Weights of a small mixture-of-experts language model, trained from scratch on English Wikipedia: 2 picks a token.
Below are experts of layer 4 (counted from 0) of a mixture-of-experts language model. Rows are named router (the router's row for the expert), up (a neuron's input weights, with its number) and show model dimensions 0-223. Each number is 128 + 24 x the weight over its row's rms, rounded and kept within 0 to 255. Numbers have three digits each.
After each expert's rows: a language model's description of what the expert responds to. This comes from a sample of Wikipedia text that the model never trained on.

# expert 5
router:168116072111187140110112117124168129137117098122126146088141122153155104167132122121119173112117141097109114142090131133088157155102108109070110109161113112152136136139151174116162088134125109130122108148125082108125123142167041113125124119130125153182101102115125130143133149131122157136074113135139131182140197136158108141138144174102131130146120106119104127075128159179087162100126149110140081170118121146126123142117080126121141134149109141119166147165142119118165142124134134132119133130135120121102144099150145146134144130128135146121113134126150168143104138149123100136138113128153127154090136115154104169140143093131140114120061143116116164158147133131144157129089
up4:117120143112158133134133151124139136168145149150158131141091092136151162160120166144150140136123150136096152137142144112154185135102126155154133096119143158120099112105136073128154116115104134117120126152159097121170115150125058144087098129150147150149109095103141120119131149130086129198131145114131182161142119143120122130129139139142102116146140094158163156079138110149093154131112143135134148118146155108102107144144098171147118109152145155077097147193146142154119112110126119153114113154101106156126132102136166154096142100124108112082116135111126114139127121122103118121132129126126112124105099157155163142140185095203140150103077141142144141117093141177130138109099
It responds to: First capital letter or syllable of proper names and months after a space, like Sri La-nka, Ju-lian, O-regon, El-vis.

# expert 0
router:140109102139148163073168121126154175106136125122134149078139087095145119080134106157112129158115100123141120130115129142108093145105128133070128131138151144152144147124120123116085107134122150086150146108113141133144138100110138098133134141145169151091147122121141152130175150110120088137167164127162097140133143149125113115145130137127128083149140110123110175117108108116144130125113138177110135124119094140098148143107150123124155137143108138130151108169101112131179128083089137132122123113105128133132110137167156156179157168152117072142132144152109132142114190146174147168129133141052159088147148070157143132107091110087134144141101149120131139114120117100137169141159
up0:153139091114088160138135084132127155110110150136112153113133096122164097058139115144155120172091124144111120119118121102160137129119141147156114118108151095129112153178159124104142138133139132125128118109066087130123134114112140114146155202136092120115156111131169122123112137107101130126120162131105111128157128127129117116157107119158132129154089103094137121095134116152136168126132182105178082133123138105123107132136117082136130122135145112100168148100140103143110157136124185143045155134171177141113086091128140125138098110076124173134068122117160155124120113140128115102140132104158131149149140084108105123136146155173112152123149131120154115123126109107127132120120
It responds to: Short vowel-led pieces in the second slot of a word after a prefix or stem, like acc-or-ding, pub-l-ished, pro-vi-ncial.

# expert 11
router:131155122131121124113144135122115125114113139145153110153100166166141100111140117121147125084121068155099110136131125145140117118097140078144142122152153084153149123128081144152127083116139121124096144144122113112130119121120136114142087138108132133155134104078101101130139126153129103119111110120082095156091158141119119110160117141127155135113125102117040164158123151085123108128132145052145099150107122131120098155128115099179134119177154145129125131136122103134110160149133110070106172119053118110117150118108117106148125079143115109160095142116094098133124149103149109131164146092109093122099107105106106149111110132122121142124139149133137123161152128132060109183136
up4:101129099122123110110096158119128097154112126125161123132123187125144093090097174108135159075099126152122062119133118116130147119094125149101136125099153132160131141149125153124172106124135136128114127129152106113103137122135141125134096159113131119130148145150150074125125089143175152131159138148067096133157113167158135068101108145161158132120133102088130130162133133152097149107145157093111157152122133165176156135157128095123131124127122144118138129137091137091114147119106101144099092095146150086114091132138154128128152129176092095148085133144081185138115162124124082135154114124128107144095146090103125129155078128116122152177105107144130141114109113129123128126159
It responds to: Inner pieces of rare, foreign and technical words, especially n, S, op, ot, as in Ter-n-ary, Niho-n, V-ot-es, Gen-us.

# expert 7
router:157130101111092098146160152086119108149071119143117115130106135133124170135111085131108111096093105115136166121127154107100119097123135116164065136087096164134120119131148134126134139136118168103141124191110115131149099133120160164118115158145170109163073138115132127161109135143101128126079106129112165114107126135149143113088125132147137100124103113118155139140121145134131117163089135159108139139131130119130105116072153140091145135101053094140155147125138168148120100096173156140145089119120149173113097098125092111125123168111120136122099147074180126113130116101148100095114157111121134138139085132113144154073156121152138149146111133128117115146088127118135144095124
up4:137135156122087080132174143077143128125114110133142147139156134142131154117120122179133154145079126095146113081176138088075101121185108140122139158132145086103147140114098131155161137104128132085145114100148061168121085159116150164140122101151173095150149111104168117143172143169127170122111129103180114165133096157148078151140110123134109141105101159134141143148148117134154131121123108138116136146165138144137153129134141077078133171112124136107143102134162167152153129110131142099150143106134139137126163129117134129153133174119138127112115171163152135091140111118158146106119136134131138136112144162142135139106105124141147101090125132130106158129090138135127124081129
It responds to: The conjunctions and, or, but, plus mid-word pieces like er, ar, ver, as in Thund-er, Cons-er-vative, lab-el.

# expert 20
router:128154123130111145102113157095149145120116138139137117112106092131132168131150176147121132130122132153076120106137157112125130126156137177151080125145139135120135114121126141072135142120103118144114174154149149136137143087153124153131133128122124071179094131130121126143121135103093159133129127121178128097096135184130110121103120186140120177149138111148112127113139087117133184104165131093149121114114120111145036146149087099121082137121115132180144119122152100129080155134107132159150144158128139115109134117125141099118137135122119086068098099116131130110118136163152132166140145105082119140141135171140138157122106117127154104159138104152107089186112123110157131149117
up0:144157122061103140129110121182128120110133112146110126106167128142130190148130103104129165162115143121085137130133137091151126127115113133137115155119141137091127094113105131064129121163108123161129108101136122139158154132123114129060092118115146143135108150123130112144112133118095125181177134164131181114185151093163137099117108104151154154130158110131139155140127129137166134110091140111153141127148175144153123163150094135133131119091132191123121137150138110117102150100156104127131131129158139155146099124081156149116137140133116155092127095155090166128118157119075096146099100145123138133175125149120139133132093099112096128153110138124160109105111119110142173097167
It responds to: Short function words such as a, to, for, with, by, was and is, plus table-row pipes and the piece an in words like hurric-an-e.

# expert 12
router:129114146151114160119095130130126162116119123119127104120101090082126093180120185107148114106144135136154149188121134149163154122155140150155136133138100120135132112098125112083137168093152115096124117097118132154140142146130125129091108135108116128083093125154124079134142143105155142132128170101155160091113122114116079155188124130145183115166142150125088088118127114119131142122104157164159111118109105127133151116131097137131117151155134149108146150120152128127105112121060143103122133132154084161131081198133084126094138142139081124158119135162115157140124144149133089123120133148151147180115139079146103119132143167142113141140103106131141117122084095124137145093103
up4:096094090117109111145103142143128146117120103200138118160137133106123135144131119125169168102109113139150095124103137163092135127155099130137169071141132107109112129108122168106143116110133123113127129113147107130150157202120174080166117152120143144115139148092090109156154170112134104162116101167125138136136145125144081141155144122156133116161158130088145116125097099127167140087117117107153148175164124142135094104079131125116142138087106117154101129119145159135131151141106122164147120157142170140102176134120138153113134120147160141078133111095140165160114130126158096167103107161096111106098167125127130137091150151130117141122174140152135165116149096131161137131115
It responds to: Mid-word stems and suffix-bearing pieces in longer words, like commun-ic-ations, reform-ist, ser-v-ing, plus whole verbs like found, support, represent.

# expert 23
router:152124116125129114104117142107140112164097124162118163116094123185141130147113130108080135124133128106127130130131134128120143141125163134087105128099120105082138095120109140163132077116155131122105135167149143101137156120161116071150097154126138147152117106102131168113159124091113128131116105153128103119076137098161073137094114076110141133119140133170084152155143113095144131106139113136129123151144129117206143138083168148141152152177121131139169133120119090132091143120106131082136121082148147111105119120144156137103107100107129070125120167094135126123141090150145091144100150134138091147104174140148086134124164126113142178114086144152144154163129115138147107138130
up0:086089169123165138135095190125135131139122135155144097113161159144094124096152089113091145144129134154163108110126150129111087118136138172128126134104134097153124126141127104139109130144142101143130134167117101102144153078145169142126095125106118101089129106148134143144119108145132138120094135120087176121084121169141153132092135146127105123100081127159085137114083124128122102147095143135114118144151106123156149093110128165106158138152127082123124123105118103139136150137145150095150112157113108156104146123122139093096109116151122134136158137118108156120089074130113124134117099177081087104162156142140137143168155108120164167170166180131150097110166151151122125111089
It responds to: Pipe characters separating cells in Wikipedia tables, especially after numbers, plus semicolons, table divider rows and raw non-Latin bytes.

# expert 15
router:099143141118137161108137111154119138139118135173123101121118124161126160144137144103126147168051101174155090139181168159108115094131095133131126146184117118116119115119129132121168159112134182122131135164124110098143145110136138145118102115139164110124109120144131129120141109096100117138152064112139139111152099172134139118129103148144111130174120148146117107130128163094129126137121104167141150114119141128108077096176126122117123117159143115153147135137105104142144129111094125124133098086115168125135115121119125076128137172142128147091083122122113130103132177135138169105148089138190111133161107141093117084087138131133124121165112176072142110136124145181151102133158
up4:117159081146144132143095101132134101130124160128142150144088110166084122115112111095137124137099098114146121153160154132084153104146104152130089188109128103157138146160148117106141109095112145088162108120154111098140106144099086123124127147127107103182083142161127116151136100143085103099119117119134157132129129202149101125094097127115108138142162149148137132100146106107163136101125135170117129131152164119141119106108144126115110095149154134070138132122144109086154113092118092118165141148110123132115124164127122114112108139198077122104116140157141072102105076103153109138143116105099125143121106112110148144112128062153124118116151130110119095138140113148108150112136
It responds to: Plural or verb-final s endings like episode-s, metre-s, help-s, plus is, was, as, also, not, were.

# expert 4
router:113126126118134116100129169119120149124158116136125086162117111150174125152133150138129147140153177160116138189126132138143120143149086100086103106153128105192142135124162137122162092146169128126154156094135120145118198151137109157105148125137117145103116165085145125138126131100103153157161125156116153109159110146132165120094125106156136147120132109140160152114164095108149107144142184130087114130125163124189135128116134106095102109128139158070113158149114118124159140151141132145151063122107080078111162115127136141121140090093123141103152151104112060089141131153123125149141137113146122111145103148097098145131137081128119137124138174116127143114121124122119108129110
up4:117098142151154100088112118107128095119144142096091140137087141160112149141086113166164095143132123129148131184126136100107098077146122126176121093138135147135112121172156123112157125136139136151082080119098135146149126093149163115115090122166129167116144121088149124128119160173128112148124150149105154136094101170135128133138134152122103115118127121186141140171207131104159127141110146115168160150112157127101126103152123126145130136133118085102137141141152124123127092101160155148144112142128124157121088109136112152123151143112131118130087133123131132106093171127118062134148112161103175142115175123120131160109134172152089113111157150105127157121122147153153150156106
It responds to: Closing consonant pieces and suffixes such as d, t, ed, ct ending words, like See-d-s, with-d-raw, deci-d-ed, plus short words like out, him, up.

# expert 14
router:119134145114161117163150114139115102138172112115120120137096120130139165112156140115121184116141143137095141136156133133113131129111116111154105116157122108154129111109104122161158106088145115104085164164143144080136155091126102104140133122115184187134125151136135168126165124147110120124129165128147100127152131113169132066157135156145118167154138177090148111103145147150093135160141141110125130149137100118151127112138082135165180122104126115098156114135136067127133116141109144131107151149135138085146132101124109152149133112125134104140115154156181097129122147144139119233147134103111074125128116151138129147126160125132122123124149102087124180160161134141110130165139
up4:124148093110103127124099087127142139090088113133115155148120103117087124141124135101145148127090126128110107158143141104151124106109151149113114166138122119134089113079120160110095122132054113099121108107135125135191141118150124125121160088150168076124092130154156120151144122139102142102151143131139171127160130139169112135123135124080140162159147118131151150144145115113107079133151150129146114136115127124112165110158101145156087115139104130152114169159159117127127123087139142140168137118157112119131114118094174109109148108125199095167151105132117105127143077094128158099162127095162122161110108146139147109180137134139136094173145149134142170103136127169123145093151
It responds to: Bare spaces and word-opening prefix pieces such as re, de, pro, con, ex, as in pro-posed, de-al, e-mpower.

# expert 22
router:117132149122133164120140103094134115139120111140133142129170186160078136158102135127135126107111177119080131071161135171149141139111178145096127119130127139102116150121093183135139140132107159134089166118139077129089150138155116104167114130119154145083120079155120138130153126126077115138110157149128076165114142078156143116097121127068122132100136120103139146132128154119126147113165113104170154100129127160116126138129129186165154153127146131134133123127120143142132138153142131090146130113153123106121096151134143115102124143112157104129140101086117131130106145077122115123157136099134137115110149193173130127151097093152126125144073146128114128133133110191147130112095
up0:101120119149121123136133094115109113120120127100125121087148126079111135173110133146155175109134155160079162142137135062117145146090164121160101140122087150126164125110145132133132159106122108137089157108065134146162123071150077105132135130153181119139070136142125108138111163157138139116154153177094140110142080139154132074134118121111123112163163137144150153148136143132107126137143108124174138110121145167176133118144138185132088124120102121126145088153085142093106111146097143115102139127130119130141103103145128100138110149165088108142139102139117134121133141139122140094128139141103157099141147154123137145121115141140100069116096123138137147138060145137127130096118
It responds to: Final vowel or y pieces, often in foreign names and words, like Nav-y, shin-y, Argh-y-a, Casar-o-li, Shang-ha-i.

# expert 8
router:133119123125134092112157132139128120107138106109151134121113106168131107120148140126132137126134120132147091143136100094139140105056153137109124141134082133106119116153109111116142154131144080098142186128111143116097102103157118078134112130123112155115126135058133095162167127120110128139153105134105125115128146082114112113136146146111125148136129122169168098095125088133104100146173119104159094110136150135132130185158081083142157113100155137116161122138152103106117120124140131107119131129149097082187140136125171117110095128137107148137130152138145131114137072110131147141157078122187132123089088149146099083100102121134098161113146161115147168179137148161146096159120
up0:145158128171116139125162178121110130143142155140133070128122135111113140118167121147120137079120135120125176083152116134108119132137111104122152115142157145168063110139105147084147187140141162140104161104091128114054113098132157171157165148085155144169103134077099161139148116108137134181151136112156089129112117149126105150127115115126121131129093144136126125143140117105144116071119166100105115144099124116101131112169132128136154166168111129115097141135137132093114091115152104120135105120118130152139193137132097156134131123088137092114133122122128144147131144126104127149185120140126127129148117086159120122094162098136143140094125120172123084133150114148118120122101
It responds to: Opening consonants or clusters of a word, often a lowercase p, st, g or w, like des-p-ite, wides-p-read, gos-p-el, gr-andmasters.

# expert 9
router:134189121118074147151163119134120145105104109135145159116104172112170134149134103123151118080147148163145135148171132134109123148118126134168130123153116143163105099141113119128139138143129158132056095169112118134105122158089154082092119137140142086098116096082140131118147130082074131151118135090129146156124122098165101115109117113142115150108149080153113096098136086142119169140132124104095140161133091127141133140131133126132148127139136147128209158102136121127154135143114116147123093177145137104153158161122153134134134134061135134156093119101170126114109118079158126145105121116156148100131130132147137124138117140124120088157101149136140127121116121074110137169102
up0:152113128100113143143099161165177120172183148092135142145178151095156130110143099121137133129134140101118139141133134122123094114058159104082138186175125157141102129110167176118120143159152107143123155126161171149113118162134120125102127151129150077108141132129153131136084102097156171128147166111081154166129114130113137130153134121148100117121123125157128150139132136147101159126144135132139141151102129118167130105141134115103139111115160109170101105141137118145129137131129127143102092143106128150116168091123110122123108167087126212172120141128141095112135148126126145131137118121127069155123160109167121077093133093136093156132085140142126116161123121144110130137120
It responds to: Function words the, of, in, at, from, on and possessives his, their, often in venue or title phrases like Hall of Fame.

# expert 16
router:107133139131106115099135113113129118144166118109124136111139132171126100207125146146096141157119125135154145159133115116038132141149089155120131140138159131111130110155115150143134136134153137114132115144116126102112148114113081125113111151121101087166144127113130174126137129120104119125145197147088168125144150101139090142145119138048128135084143168108139140104112198124125153140134115132152120068101130169164109131142127127099189112106119145133133119142138111122108171075158135112118161101107121156163122080124132095157121100099128120141129130145136128125122122174105080126144131158133140130169091117130126125160148104095119121149161158122154092112130121152156109126122
up0:131098136164097172134123105130156173167132094145151136136093157123125127139154161127113194090147107127145177162183138163128144103096158152120163124170112143152126150149148148141100107152133140087154130146124134085123110176121096107125105138098131118122146127112088127125114146142090154077127150150133098112138097137158132134162160140138127159123160155101178153179086090139108094136134169111124134138136137124156130132100096101109100136146144167135067123101151119151121174135132132118118080110156116125142120137144126110129052125151130146137143106133076113139098132140108103108133146129173155124121138114132113083140109133131172142129124157156138129109109104134136154139105
It responds to: List-opening hyphens in infoboxes and consonant-vowel syllables inside words, like emp-lo-yees, phi-lo-sophy, me-lo-dy, Tü-b-ingen.